python train.py --lr_router=0.000873 --positions="rope" --schedule="wsd" --decay_shape="linear" --seq_len=512
Below are experts of layer 7 (counted from 0) of a mixture-of-experts language model. Rows are named up (a neuron's input weights, with its number) and show model dimensions 0-127. Each number is 128 + 32 x the weight over its row's rms, rounded and kept within 0 to 255. Numbers have three digits each.
Before each expert's rows: a language model's description of what the expert responds to. This comes from a sample of Wikipedia text that the model never trained on.

# expert 3
Country and nation names. Country, nationality and region names and their pieces, plus preceding the, in tables and prose: United States, England, Georgia, British, Eurovision.
up0:125134118129118148148146154089134101095156069142162066091149119115119102156122106118133120093134167113108151120127145111131097131170162185120117197153091153052148069120134110175163120162162149091115140118070078165202125195058070066114129118131171146106108138090127113198093180103131140147086101135134183130119117117075052115120151102137107150126094120114134181091159163180150172144121
up1:174186151094082144139151133126101079117117133139158155141142114145129158143126113135130195135102109193142058113094090148100093142145118141111160155160124157094166091102146102039125071138152120216110182155090177171105137153115096110100118115112175111096136061119116106163167137134080111114119156162112127154124122171109065076075177110096143143125121082121111124105078176089052157111109
up2:110080119184136223125164127102069125123160138136137157049119105182130182152160072173161116090093096098171108102117160187110135120145141115078095136096134105115142078076091118125161150101150157141106145143078172167137142153102059115149116137184173135093114087118132126116086075084152132139193160156101145153112095165091163128097146167132129149079129099158137144110102165077119123159170
up3:100115169086163120159152119107158166171081141152131122145128124164138192139159151132084117101147143146158190120121079117166127142152139111115126135106150123110075122137107128146104116117128118072190131124118085152142144117112164203097151105155138122194126115171201075096124111161219111105106080099138169097040174069073147096124082099167124184097111064123154097140109127103127156096098
up4:129073148125201091120103084164140164178129148125115144128141158135147161107147080102104135099078156088149123163080159136131122146137119152111123146154068083125162114124110146179105104156088112142162155144077124050165122127153129157103128095203140147100053088105166110096106154166153149136184093040113161100141094158129138157120140164109126143152097124099186177108099066128064087179117
up5:124142143198091126114154091111146089179139194128121099104096149148140143131151151112124132052145096142089069108060052071146169126118086220092134133074100142107090131090117122132108140149147144079147118136094138183182142120107153136146115174128103150161092116109153116156111146108123091118129108091119172171138183125115100196118108124087121128099240092117162151138156100158128120140154
up6:135112134138183076160230135100124141114073119140108131072134139173131099121134136152100171152130115148209105201146140098121152106150146118108120129107178158123135147105126156113171149143137154154062131113121107082136119108076129147091152130132132122110123164186138168096130120182090091099080129137111105075071157136114088174071078150094141111093104123094100059197131183102104195157114

# expert 29
Determiner the and suffixes. Mostly the, The, his, its, their after of or to, plus suffix pieces like -ge in charge, -tion, -ship, -tic.
up5:179110103112083109088143139063182120155105142125113114110123131160132138091096122142119152178068108117121084169137116133177074078167170149150071142122144078153139147104092105128114073104201142096100116172132137126112053109169127089179103148093122124163105087073113165145092107126154113125161143086142146159116105139124143127022138125173117159125151080182169171146110124215123128153129
up6:104125137119113166194127145150116123170145102136096122152067076169114100118146154130167160103093101107062164152084139129115157139093099084077132124147115105136176126166100130169154156147143105122171126110123112147047090131110116211192163167213088146098092174160139131117154104095121125108160098175136113122114143137116115056081125083054127142128137133142170134053156102089120177133159
up7:112128179144105050129160161108155124121094124131161112148101054163185154113130105161102170068109149122160115076170051124136089166086180135118097164144129140099102155140051101108161149172145134122120128112156115112172073142110103125138121122112149165111145146087109091112157133175158088121113126173164164093079119125120146183094138099132135164144097079144033131144181137071109178144175
up8:124124169158134093093140120105102205154137209185139112104135154152159129121172101147106105154159143041161151162123112141114106108120173164146135103097138121106087085145069132144117102149073096168137113125171040141112118141115072093109149178135120113130182178151099110147081147128142136157199103080169138079145153098078076145134144163068163129103099115102115135112097146120150163124055
up9:118112132127179065170128123113101162126174137153088135099135210105156099135113145146073112147113095158124099109098144069138157125110130158128137185092194102091123109051180133146117064129105171113171147092110114137178146136136112138085159143148124165058110080086109189128143096146124107135123081154119167146165100128176102134121130104093143122073140092153163132181168163115075217092119
up10:167090115168173147059141157088128147120176109122103104075151098115161133137157174115138142093143107156156118053106181175122127175134142136163160087122111153131096099128101081056133135151076102115132148148057146167062122129114111099152214121117120117078139103107150158175127107118167126149145076107134120155056099074142148102121055114168133106067190121149155107135161140113139173132139
up11:074166098110082154156159133098074167126117113104111124158122139070114136116085110164152090117148234162131083146142114161134147066131130172102123148131104152114116132165099099161137146107085084168122128126070149111154162131138110131098086146138126139126122115169212093142139133153123111135105171157011125112126129110109095155144167021091137142157142152134139177107150187081113109153112

# expert 46
Single-letter word pieces. Single consonant or short pieces inside words, especially the t in next to, plus Cleveland, casualties, and foreign names.
up1:107123078126108088085205109167155119145212115136153116182138122124128110123165184164116127131111187197057143119139122110165169103137128177126060115100135105093120136163058083043172093121146134066135114048155167153119108095151147147122097146099092120103139154091182090096183134096115097111141089103164144124126135132128157104122163159070120181180118144116132117132139124141121127120137
up2:146123117102100110077151149128112155115130095106046150072126129132111108127116147126188144097185196100192096086158141203190108115166119130088095159148037123127099098108131153110175137113089142176115148125111141106141100102115148154087161156128151096163108091125118094147071117129122164153131083145109140069171184113132102117141078101154142130157137122247110143108166120144123158157137
up3:117140117123054144130112136117147141114120148100182116140129109087133130118122097137142130105081161138136077133155108100216113126224200187146115104137112131102104067119116130115145137113117090096118160081123095144170027085159130118170138143117075143185106083106190156130110110141111098071167115084068167092117164118101109136174097150110136151166174104137133140167147144171189150103137
up4:113169126168135108154146064103151068157148121134186064109072085152121177114123111112164088114062143149123133071113140109142127127151168149086160158187072160070125121119164136114148107139113112102186125109058095102165125117163107123170115156168152190132162120166080109147160144101160132154192164096120198149111115144081110148123139112110122128138060112099166111113162107128105210132091
up5:154145112133114098082219111204116206097118151174152095131143135171107113157194108161130166104161145145113128144117137167088140130072153165109118105130155127165075121116162097134194118168151088047115106125096121154117103157065110130105130117088135176074133192144140106141166095181133159144065122083101133102108136127129094088144111158178087120185111126120096126176124115132103127080092
up6:126083134197095106109121105171125133092135134152092110177111098116189108108045113126113141105142136179138166140109092070057125124148114119075113085203145124096151129097119106144095169106112125152102121153118117195092137128125165113115115145150173129159133071113148177134122167156083106162172070084160121146157122069096122082146138172130060183120137125123143166087169160134179178170085
up7:155120164099091091126100104125167133114084123157144140191102113110125109146125119137118139055148102100166127120086131125172096127139144122114119148201089077176186114074117135177146057145206156066129147198160104123127124126110167117109086150132160139145162139138122076138091106111169125092099144114147148137124069157065091196127150125138143093170125153205159209079155098135122137142144

# expert 47
Endings -al/-or and of. Word-final pieces al, or, il, el, ual, ical, as in h-al-f, Sh-or-t, local, plus the preposition of.
up0:102170106125131074108190132125129124139120131086063103122143149165080090121092180194134183128121093056123154119219197120137100113127088161082123176099091143134123117171099100098096157141130095091134115184143093125095182150131148129113113110085119156115140122121161141105137151086115111146136128122093161171158098164160124132072142152123122130178106041086201154115109113124173118167184
up1:158133106094123098130144136071146109128154152110134140160104095139127176158139108174120199136039141144117116119163119115123134120090064128083107193088120111134178107132126102176111143143193157114172090133126119128108112084103171129082126143111123153124107153124151158069092074144142095169103179130175156133154120104134185159133079098143108174157123072225062160106168165110064099113142
up2:195085139092125109151155133157144091119115089128180082074174103121147151146180140096145160084114085185063154093132101156133141135106148183134144118136158176151098116162141087152097147126109116127114138111179152125177154114065140054137103109169201105110127149211103185192112107130180117140128094093131137103119130104129105111131178115087062149061074095101138162127124102118119147146094
up3:092116120117112141178167157148145130157083154151064097122160105137115103147103161046145145114136148140099107055125112099133113147126072203097125187132097154134140103120163131176125106208134110142177154172098123128195216161150156183100153098097168157098123140098066086077113144111134127151110133088101120084137134128129132064109101091112120103115118160114160175108139144078145100072169
up4:173142075138120136098148077106130144169113180157128100153078116151108155155116094139079165112117091087134090097170108092102107167160121150106139160141157073088199136200100099116119111184080116187130141159173031130135189147118158149133119170150119137143161102129078084123124128072126079153117157145097131148109113149104107158125071073135121108164120192091125178129168108089167151164127
up5:163148123057090149106124134156183214127152031135182143145098191148115100136063119165147105135205072146091139129121122128132126094119147130126112145145122117093146053160132088124109111078132090095131154085145144121114174193123106114144117170110162182090125157160134149191165096180088101156118085105117117124140092120139106152126150110104090127123106146185139099125149071115133171143071
up6:153117142120174125062148150105145132193129156112152088099173117143189131176153120107119117101130123111141097087136157118156106103083095148115160122134132067101140099116124061130135063127124082190118141135137156098154168109185069166102141149057155194116153090103064142119156106142157119144175158116179118122170108131109108148160141125096104173161124089158047118152127055171197134101119

# expert 25
Spaces and table numbers. Bare space tokens, especially empty table cells after a pipe, and numbers or dashes in score and statistics tables.
up8:199118084113098112117147157144160083186116136101113080112136107161117118130097134122188131139119103150118169137101159098126147113112096108080114130183164084156166137078129099124158152120147159142095127125061077181108079116095126113153086172155212125162127141153106187192154123119112070159180123101130178090120079106093133135131094170078093117129088080145134124117130182137196180074131
up9:149119104123114123141131035150119089208143125156148126092096125127125063136165127191157133134041097077133111144134107137161128099122152167124117180176115126144184118128134134113139151075078095129125122089089127143125124098081189106175180140185188109141130125141156163179187097144134091149149102094067136134074086140157098117060166158095105136120107086150148103159150139178111093150116
up10:124140120147137078115138156132121127086108135077131128104126106131189084121110121123103142078086151132148095142190111160116100101117199169144151098136131109137114117115174119110125120194075098029131148161178072159125108126099144166127139135089082134168155150136101114106159106143107165125066146070092146140158113163147121107132065088119090114192168184147066154107141049107063129184126
up11:085168129214113079133162165142096173150160122162162107082151090125104105112084132175139111149102125087120174132206161114118098105111144152131100131137177122208110146142082110142121083134066096107094143155099085142122099174132146157088104115177123124126159150132089082094150053153133150143159165149111139146147121172142097120072074071142132104136144156168088183107123090095081164181120
up12:154062126097115180088121075054102133154137149119108136128173144115142137136132157118181190102093118134128064144147090078126082090137099203116109109104102103142137169079083141165110126127137115126096129131170128135154126115115189121203134137111142131074090099106105097107132141153159136086148170050130160145135140150140108107142142136133144135111127039248172143124143105176165111146145
up13:134163172100159108099103130117171134166171067100133105135114126142121145180119092154155141115105165104124116107174061118107107127134134099096236141126118075116177149095127126106104138125167126062163174120171132119114125082122120184133174167104133136102170152084108117114146127168124117124100086030154147144093142077147126189112144165095151156133159223122064120133162082111102114129091
up14:150167128116155117074118095146125154090107090159049062115087046122156157139097122089132128136117122144188182122183123161147019133169145158074169176174089118157144162130121158170104165128083164118095143100115171122143141140137142163099129141152146076124165067147125126084116160084115127128176104124097152136141188113097146159155142168125154097104083132101061157143132133099092108127121

# expert 14
Pronouns and numbers. Object and possessive pronouns like it, her, him, his, plus numbers in tables and prefixes like pro-, de-.
up3:102120133118101164128118134093151163187147090135158151161047124152112103085179172159141134154097112159104126110146144080085115091135130138125196146177146163119081104107038090083129133104138143128088122167061153076135134162128173123091105140071119147139082106118145078151175063181127114112117155122096158160140175133121112084113193119181146112156126071083177129165171140141113144148165
up4:187132131090149111111180154103117103186142149085123132088097098093125127105087173132137131099134086161180146102120101177116181124186133144082118184169095158107132116111166153120114157166136080112193149074111152150076119094119062110191145181196102145165122072108145130106101145116166086143199142130087157152097115103115116141126123065144117176119061105142131104101075120158098134093146
up5:123120135113158162171086064115115123142113145178124122125098108148093126127131169109119142133115173113169067038094098084064139096131091130146114134172081180112077135125156163124129144095138172128169139121125126208150200154123156214146148171126168075119145092096134072078103105168132139137130116094083177102094164113141145077102116127116108141089146091139132157114179129182099113185098
up6:152173122119060121106119190086147173077096175168078036118138064166202120145124092117143150166135139135127150123113125125040195096104140098102087142104104136141142133125182116126141118137101141155113126079101158104123080105089143160116131155140157152091134183105139132129125150139174160141096132116125173107124115119145060149025116157140143107141111143170108079090186161099123129152147
up7:118155113051129191171149090143110116148104117075135141099149113101109072104112133119173136063140123129142104102107092067105131099117074167184096123141130115195113140134149084133141174099138050176176142160152092178121139173142135167126074151131130071095138097150158117116094126114142128170140163134167163148155117112166042081141147151123111143069150114137146149124168141073113085050134
up8:182140092119056148126142195083117173171075114120081107103172154167103090156096170126113106026115087049152123156133130139095146132184139126099175192129148125148154085084093128117139134152099138126198147152176127085123161162085067165097117179151138138189109086146105132146153136117141112121170131103101138156122124090146141101082117115157142136142090155105172109167100152158089128152111
up9:144091072053120115117207120126124105140099110133107163136111146069144154095127152134116176140168144115126239092179123153165127130151104127119081146164081143109109140067156101086125108108154112113098157224130109126143105142148085121148140126137222147112147133122154085098162137155091083133128093140125137148126144148114168122078140087127126083057145076154130091117181137091123181107170

# expert 4
Copula and paragraph breaks. Forms of be (was, is, were, been, became) and paragraph-break newlines, plus some mid-word pieces like avoided, existence.
up1:146119135105138058107127121126094124134128185098127113120129155120160161153097139162116136094144137112171089085144156085097160125156140142152037094117126167066113066148101167123114131146074123180161138163167108194106140132148135208083161181133097169128159091088124075154092118095140092179121164166092156106107056143160140149095116151098136123143088109107121140079138084067100101141196
up2:162112136148122122115098094129155129132115114061176155112135106120141100069140121133134076111033121111099147107126150121151129094132112177117152169163127135103081111164061132111158122169145177050176138148093086091089145132160168137136108169108131150168108159145113153046113075167143120128150088146157176141111156107098103052109109132174081189187144187095108168124122102168122141161083
up3:136135115148191145134169137078144116143074161117125187168080113153125097169156052106141176146104092103149183137122115187167101137140096122097185151122141095148172133092052140086138076138109126129196143074123153099152099049136098058148099167105156082137092126097092167172116122109133132177136146126115142119098114154126086143141158116114126085162055159088145118109113152116163105159174
up4:146115131119141146090107129150151121079109105127093127179076179136105070132109051064149166074100157144129125091136164100127165153104116122149176133133127110218112142192092113109113103098185064149182113100121170105118162133116123119163116166092159086114078097150112120112133083147158150113137065126150161134129169089073137166142129141146062156119110107149113203166147183169073111152124
up5:153161130091134097120157103115127141171122103059136052157119116089116152149194082144130174107106171059149074087129141181045137139105114235108104110090144089146103076092129136124122114116105063174089136129133188079113122187123100123105199148103138155119116178115065138127130135166142163135091100107152143077105121128114109153133146105124187181120104131121162132121127114114147115100128
up6:101094144099130145141149166078113163138092151033151120189128183174145075145136154129138226125094131124126049151133145200122101129095118159109115105113074177137105091124134127162090099104136126172113148182074109096148142160142134124095157093187145163094056183126084100122133110132134127142134136142099129156094129130195101132098122153154112150108144122158091096056135103086100107090138
up7:167184130157175106069117114121077115138145051070166061126134100129133132071075160165118151077127098155055142098190146183146136094147144137112182136141145125109181118164110143128104140144126119093178127124132138157216116145146098182084098120165151092095093158126113122141120113154139115160104173173106126089142092118075105032111151118133090126082139133174148163146094131113144118146142

# expert 59
Numbers and size/direction words. Digits and numbers in tables and measurements, plus adjectives of size, amount and direction, such as large, high, north, several.
up3:175144112090066102074149095151164102098119093166101161170123135153147132101153096116167110115127084185117110118103136149063045119121077113141149160184173118132157108083082148101181091152117158111189138127111096100105129136107109113132122121171133079079124148117170107133108136150125098137132105099128130150141126102117168088131164098113115117049196195195141183085186134122115108165064
up4:183097103147126121093170080090094139177028163087113107106134063152100136150216104133126210091139206142174115113131150122200109106144096153124100105148143116096141170140110104136135183128119100139164156121170132118170144066127166141161136166144139097091114120186160125098133100099101130123139171094115106126091144141135109114108115078135098158104095176121102168124117061124122155082171
up5:110085131123197117104150172116079127108147123111140111108134149133115123164141150152156205089158143074155115180133136152129112112151126066118132135159145161091121169150106124120162032099108138096116166197170094153121067079110098099150163150100139194122117121130134155120107120170122131139151129154123146161158102138034115114117108102164101208167107060101116118109149090104069110205130
up6:148145099160167162140158065095117146177094120077139152109100149166170126082157070134121197115068126142079184156104153090106089108118154123132119172112101162136170157102192057142112095177126085105111115139103120160126105086124112056091177171146144092173099165122154125103167133109114135163140102153140093159162153166152104165066054133071163153144112135123116167125137143131115187136103
up7:111133151195109159093210170138146118141151148102129084130164155170157097133131187143137087125102148102154118161051113113140081121167080154124156122176116145154126103158116159084096115110120074154122165120122073161159142112149104168115141096177158115100149164044146099140148113157126122130135149115102118154126135093093099108052111149139081135126155061114159211122063091168082156140069
up8:098089137098155135152160126135136093197090125115125121163130096136093140174146128156152140118126125051043105139124171089082093109121106141152132083101113193135163092093129132114147093109100112064111134131170129174166087102136076133154173148137188154095138131126092197162087139164156064130202104085181133160101138153141115155094183137143051162102138120124141164121127106118066097149156
up9:205167155126178166151106108151163098110081131090129134069089070130149095192156146132134062110089135204153133121147119159181189023132124171066155120151114086146088153164142137158108154138104130119169139098157086160131174139103161124121100132123121050139096140139129118082086140057101131163093140132119133076121118130170122124100121123099100146096134091156098139110150098100126161099151

# expert 0
Mid-word consonant pieces. Word-internal pieces like t, st, et, ol, or inside names and words, e.g. Lo-u-ie, be-t-ter, Ge-or-gia, Pi-ct-ures.
up0:137171173094141159138181109151145125170108172117146120104097116107146095106123157130087082149159111120103151056106156181085125121154160115133136168127168169151142107084117102138111168076117125152122182089123149185118112168120101142107078158152100099101103131110159185068194140092138061120094093160142180146086165150089082119092145081116126132125104216142066155159130145122143147147045
up1:128138121173110136139063127122086125150028162134127157090114143178107106129128105094092158112168151136146121098194138121147180117156138178130100144122104189146147094060168161114100102153100152157165130084108147175160143180158194111120064158169126126142178097128113091144128187153102114145128103065094134162110161135203110144089136107122111085088069095101159129113138128079141119073155
up2:161106110099109150104195122120117119143121118163111148143156161044147085119131152145160170116165137185118126094090138168100132088175137176137193141100120141093107124149017126147170152086142141084106111145076126177176152082093155107098109144083215144132156186130190091127132109175104150181143131119125136163113090091103132145133111141083125113098191106161127122119130080080109118139153
up3:091119083124090085123129052101161080144151135151148225142101121111117196090150154171148036058107145137168163124128133171151087151128140101076099155134150137140142177059108117111159154131132116125157146193111076133122142159122123144136191132139117125091161173166170099127119153123110121093144181133150127129148074087188121108104112084101081100070152120096140082137144159164155134114132
up4:155163121096134097139130191165091150098096087092143076127110101157100164128129091177133170113073153176114107083135096060096115133101124125147157139073174110157146147130125151100138142104165118105131133097115143157143100124061107131137072181109155195137166084124137139187125125118175151156101121069135132062128111134130135091119192108164146180155124150012134164183172114109142163118113
up5:132045125150156159080150118093161170177120174098113154117101084202113132142164089111111133134118092129120106084174162120096184154134190126119068152163112131145116147130164104128144159124147068062133133079017134116092083096148116102143092154120149154125116170117143110151141129104178140120157142070105157146184106094130129150147149092158143126120138150142108143114123154213125172083065
up6:129087085116057129129137140113128069170093108082131155102119206115104088078174101134111103106116166160089123023134149059150148110133113150130132135094142174160142160100146116180093152101146112112145137177104140094117163078094171181166183131158130163109072134166106131153092079118160095117163159092122200141122180106158107152106096117086149145137112136181161147137151149114103138168170

# expert 57
Latin-derived suffix pieces. Mid-word and suffix pieces of long Latinate words such as -ion, -tion, -ab-, -b-: suspic-ion, inhi-b-ition, consider-ab-ly, cons-ec-utive.
up0:134133123093090148149229105061126138158169108117079105179038183167106109092114136177097150108135124063115189137086162169152092159153132109123146135085105169162134174138139083172121105130141129164110143138097130115054079149073135122123100182150168155147116122144095162091137101148151115133139221158144138102139126135120104104157107123098134144106141091159125161105089090068134156159126
up1:124169120118148133155148082101139098138087106113024197095128187161093151085178166112115173122087113122104189089155129089133150136122099122117148145129097143208109113120149121149083159134091056171166154146120091146093207111078157114154093119113162112153125064210100138143145129062165160098140166056145164127080125093129107122127090122122115135122123118132166114124126118152108131135102
up2:121122133114084101120191150152140151122153098149088067097092097171085115096125095124083096141122083157142116091087114156114099111089150138088159145146150187167115123088044136123153113127141112121151157129144138139115139184141191125183167109138204198121151154196069132140168115063129115159125121080126146075146106061146133114107172122127132122141062118102109129130157113119129141116229
up3:145133053133050126150133156123095099149156082116152131118112133125165110153139077171148218152156134142125100141115163113133110076167082080121091198159093053112131134167092120097168080138152112072126146137180121070167076132143120141130150115134163116114115166118094215106188124157073098194110133150168146106128125132110141106117149105144171136141106144147142111094081082116172114142177
up4:138132112138167157111161136096148147218162162122133129129111171125151131132116133103146189122119064092115112122104059155149062118148146130146114129170106155141086124108098133123106148083151077134078133192094125180157076127101108070136215123107174178095100118066113163141061113171122144153054147094154111186110092125144132137192131073106095153131176133155149136111076146126112112132105
up5:095106136108140182109093156121120141111075115141152136081113095077161120134113179107145135098086153192132100107150179116118085105163174182094066123094193103091116120109129127118129079118107164189181121183105097190162141085097148152067104127130113157121099113122132070147150127101177140145125063172165149155111159118112089158151175150178151176125135135119138119153097148094048170148080
up6:144133095094179099122134141088169097088171104154093165121133125171183157160095080093132116095119096125134113127144103123114103117118148213137141057138111116114134117116091101111092114121141077117079099159095117176107176165157146169123204103125190140142097101123131141220101147158106161180132136081080158139138123108124154077123185138144068153166147116136169118093167175092168128099057

# expert 63
Numbers in tables. Numbers, scores, years and short word endings inside pipe-delimited stats tables and lists: 0, 2002, 4:32, Ho-me, Operation-al.
up1:104130072117104148118135146109197150141095156136094161143151153109170145123095139123161120116099146128130088096087122146186131134158144088134133153187071104131092130169143151106091135117071106159123152187087133149172160146157111191065126130095163175145066104102133139093127085094124120102115141107138100127073169126125114145089137129096048159106161163184134117089225083098083199160148
up2:119180132137116122091125171120169110158099137149099093129125126188096145174084095118099116090139131156131113153133141168109129131167191138089162091166083162107108047095134126108171169157141105145143162058156107079118112190156146093138101154159176184110129096135126124134158137135038135158151075171103149054073065095148146145140063131112092122111080134160116131133190144121145136176135
up3:143172108127147160133133134134166109106177171100163177161074146092130134099117104158132060137094124163099123047118127136153136134123102102094118214179107153171144094134116085156109188130106055147130177140119049066099134160149083142139101214138157102113164118144114182114159116082071129167152130116119124081088131112138118157128097152140085144135088149113126138105124092095107206142108
up4:205116099110182100150139121092135162082139085110074116082188126137171096159166145161120130095129102126099136110071116137139162116130075201045133147101048069125106141130110189143155084146132125112106125168126170167135190165098132088116152130140102168085119139143153139108144111147139116129140139121200147112131148093078085124114164180127115157093120116168116064139102093109167174080164
up5:129177168160030169145096144114093121102141111061117112163141162148099057109124156145134128150083078120090114099095147176120174100130131149119132107135092217095147098103116093092195133094095154089112154115092146171164104186146124104152100130156173125180181111078165112115130139162145110124130070128140152139158073107143115071161144109097125149129109200137111135127106139086112197119110
up6:152109173181066137111096107083105144139121080111147123161144136190128090063110134128154110170114093180136129102059084112097183133120133133083133086175136136086182078162090096126157079096120150129172176115110136147087224129130129150123155116127111127134128154118186147103162103117140120134112041120128132197130090101116091114127126158105169154111203125161100166112148140141087165171093
up7:137149120159099073073046104115164173096146181139187078129151130196169117155127107169098171141147129129125136085148210107113134078108126143105127153103175124095163151149129144062112072120135103158128170152125125176149125157153125074116114161138156125115089118119158147162115137159105096077091131097116140085170140156146083111084219117096102146168114087104095154146109181147102121105064

# expert 49
Institution name words. Words starting institution or team names, such as State, National, University, Warner Bros., and the, plus pipes and semicolons in tables.
up0:139114138159085142182169098113088129141133083078147153158138165144126156143081064117127141112150158161132117107099157134158147108089119151119107172067136154093207070087122117167114090103117156094103184119137160091159162137153117172151161122162100146094118036124118152094080162101088068151125156128159165150125176133078077114161155122120123176077051131122071115094185142103116154121131
up1:141105058167115164107106126128177140071131107103129139124163115153130101090204136091141095132169087125176078160103149154110133123129076164122179143124180173150117156079075167122142100155099006088139158109169067134124167149147171059114108116093159118136119132105130096134183092146164109139145144120154157138093140145104091114144104044152116164111066146134135161130130135104115102123167
up2:202181112095073131107109151115122088127151170076101113084177068102126128128101152158166131064071162087126105152105060096188119117141103077133125081097141123151149127169182136108091118171152149114150143147145157117179149103128158161152189095107099154152098154145114175141120118141081121172143097116114218058168106097094103052118125129128148160126114120117060140125131121154120145102138
up3:166161145120126107201146150088117141133076131164116133171150162098213152127112114110124151156118097187128151112101152086142110133147075101161063066133138155140110149097115127137171195109104106112133147138107083091131130136098144158189111140110084108097121091120125121144121061180112164151129086132184173086066183085114072140131145143110142133105104155101118149083083151113115184225116
up4:118137132092128159122127149078127113108171140130086096072114064133151163141050153103141118143112149172182104072157152157072111105146120152096119199103111130060078151047148099119152109157100147127143130127105122118111169152129137152165132182128169144181153136142158177076183129051135131143125125087159130093197174086114147145131140102139060199088111089099078130115132118125141114120143
up5:141136086125153115130119137111133146166149154072144153135074130132151139193140123142083213094162123106151148090109123125187124110138123087110171139130104160029174159145096126161163152117149148121172118125090140187131085066139146174154159135086118098176144114125122090113121131106095129146168158177152129125083066129148135152137126127037147127131101120139047137036140092076167137104109
up6:160088109133084118165148113095090150154126138134168077117170167145100175166104218138143147115096130122130157129196148135089127119120126137117147168080102107094114164109053129149151105162082140074112150073175116139098106074161125086178118162149159114095114141135165081138131094128113072100144133109088093167156105090143099143181180095101146196156133110107074085089168115141164116205133

# expert 7
Publishing and release vocabulary. Mid-word pieces and words about works and careers, such as publishing, released, known, award, role, often after pro/co/ex prefixes.
up2:114102141151125106137134112106146129105158067104164129106085149157125082082038156147149150162098071113162116130152074111126051114119108143111102144138134143193160086178150079078128118144103146138114148138087112063182157125172136146221131132157182141081173174132082176183146122123136108112164112085067087168155131081127142130176140154164127137093128117167130144168154106165144113099114
up3:149083138168102174119136111129136091099061193140166134142141118177170156145072114133113142132107093101133148113135147121066117130113100105118146113119121120175129183129126159158061168182093059139123158116124110149145159137148109112188064123164129145127074085134112048157142056149242114122154187136153145115123085135132123104095108131184096170119136110152073132111126170083091135132138
up4:128059124143148162095150149164146185132098132154137169110174101129148133141155144142122109100183101071153115064127108092087090152156156137072147134216111128114112124131097161175130173152162076117138139116146134110094093131168088114128169143089122124164122108144106008135146127127112133140138109174159122131105138115064112124106137216129069123107107156160120137112099074098101158188058
up5:161124116123148174115150135164032103138137153150094079131099173120104116122071114198104150083134126068077149111118142127143122123197173106088108153175129161130161188089177103137057179128143135164138133088126119139115165127128123085143115255136113123111102096134109139141112106133130175120156123125114158133168124137114107179117193112132124119101137131148141156105094162066097117143107
up6:125108110170109120045154179128136122134135137137091138088167129134134154127127186132117125146130118102146130099140096124145115144160102127105111218146110120157087180132164081125155108130099111142218125112112128139166115184184103101057157151104176089120103082137139078137099107141160152072171144171135140077063126076147124134123140097121100118087101199097151104050148105105091185177088
up7:156176181138170150160116169117129096186084116101120045115079112177125092113145086158080115102143167119116134080098153168137116124155160096089172095079187121083172067147110137116108078124130121118160107115108139172136124066131066109069110147180130163166170104117121152117134103048121113124128101088177168091096128169141159099131129124067126175145150135144132140157162119178096123122181
up8:116087121113091064115113088109148131148108127128140161114149093182181173169139114115158151067100137169116108105126132175186127132066160197128117151124123114165144152108115135140167140061122091092168109122204110177137119087061093122043101140141185112062130133058135153079140101150120118168099136144109123189170164073120102140147125138115134200116128091124155153113167119113131160137102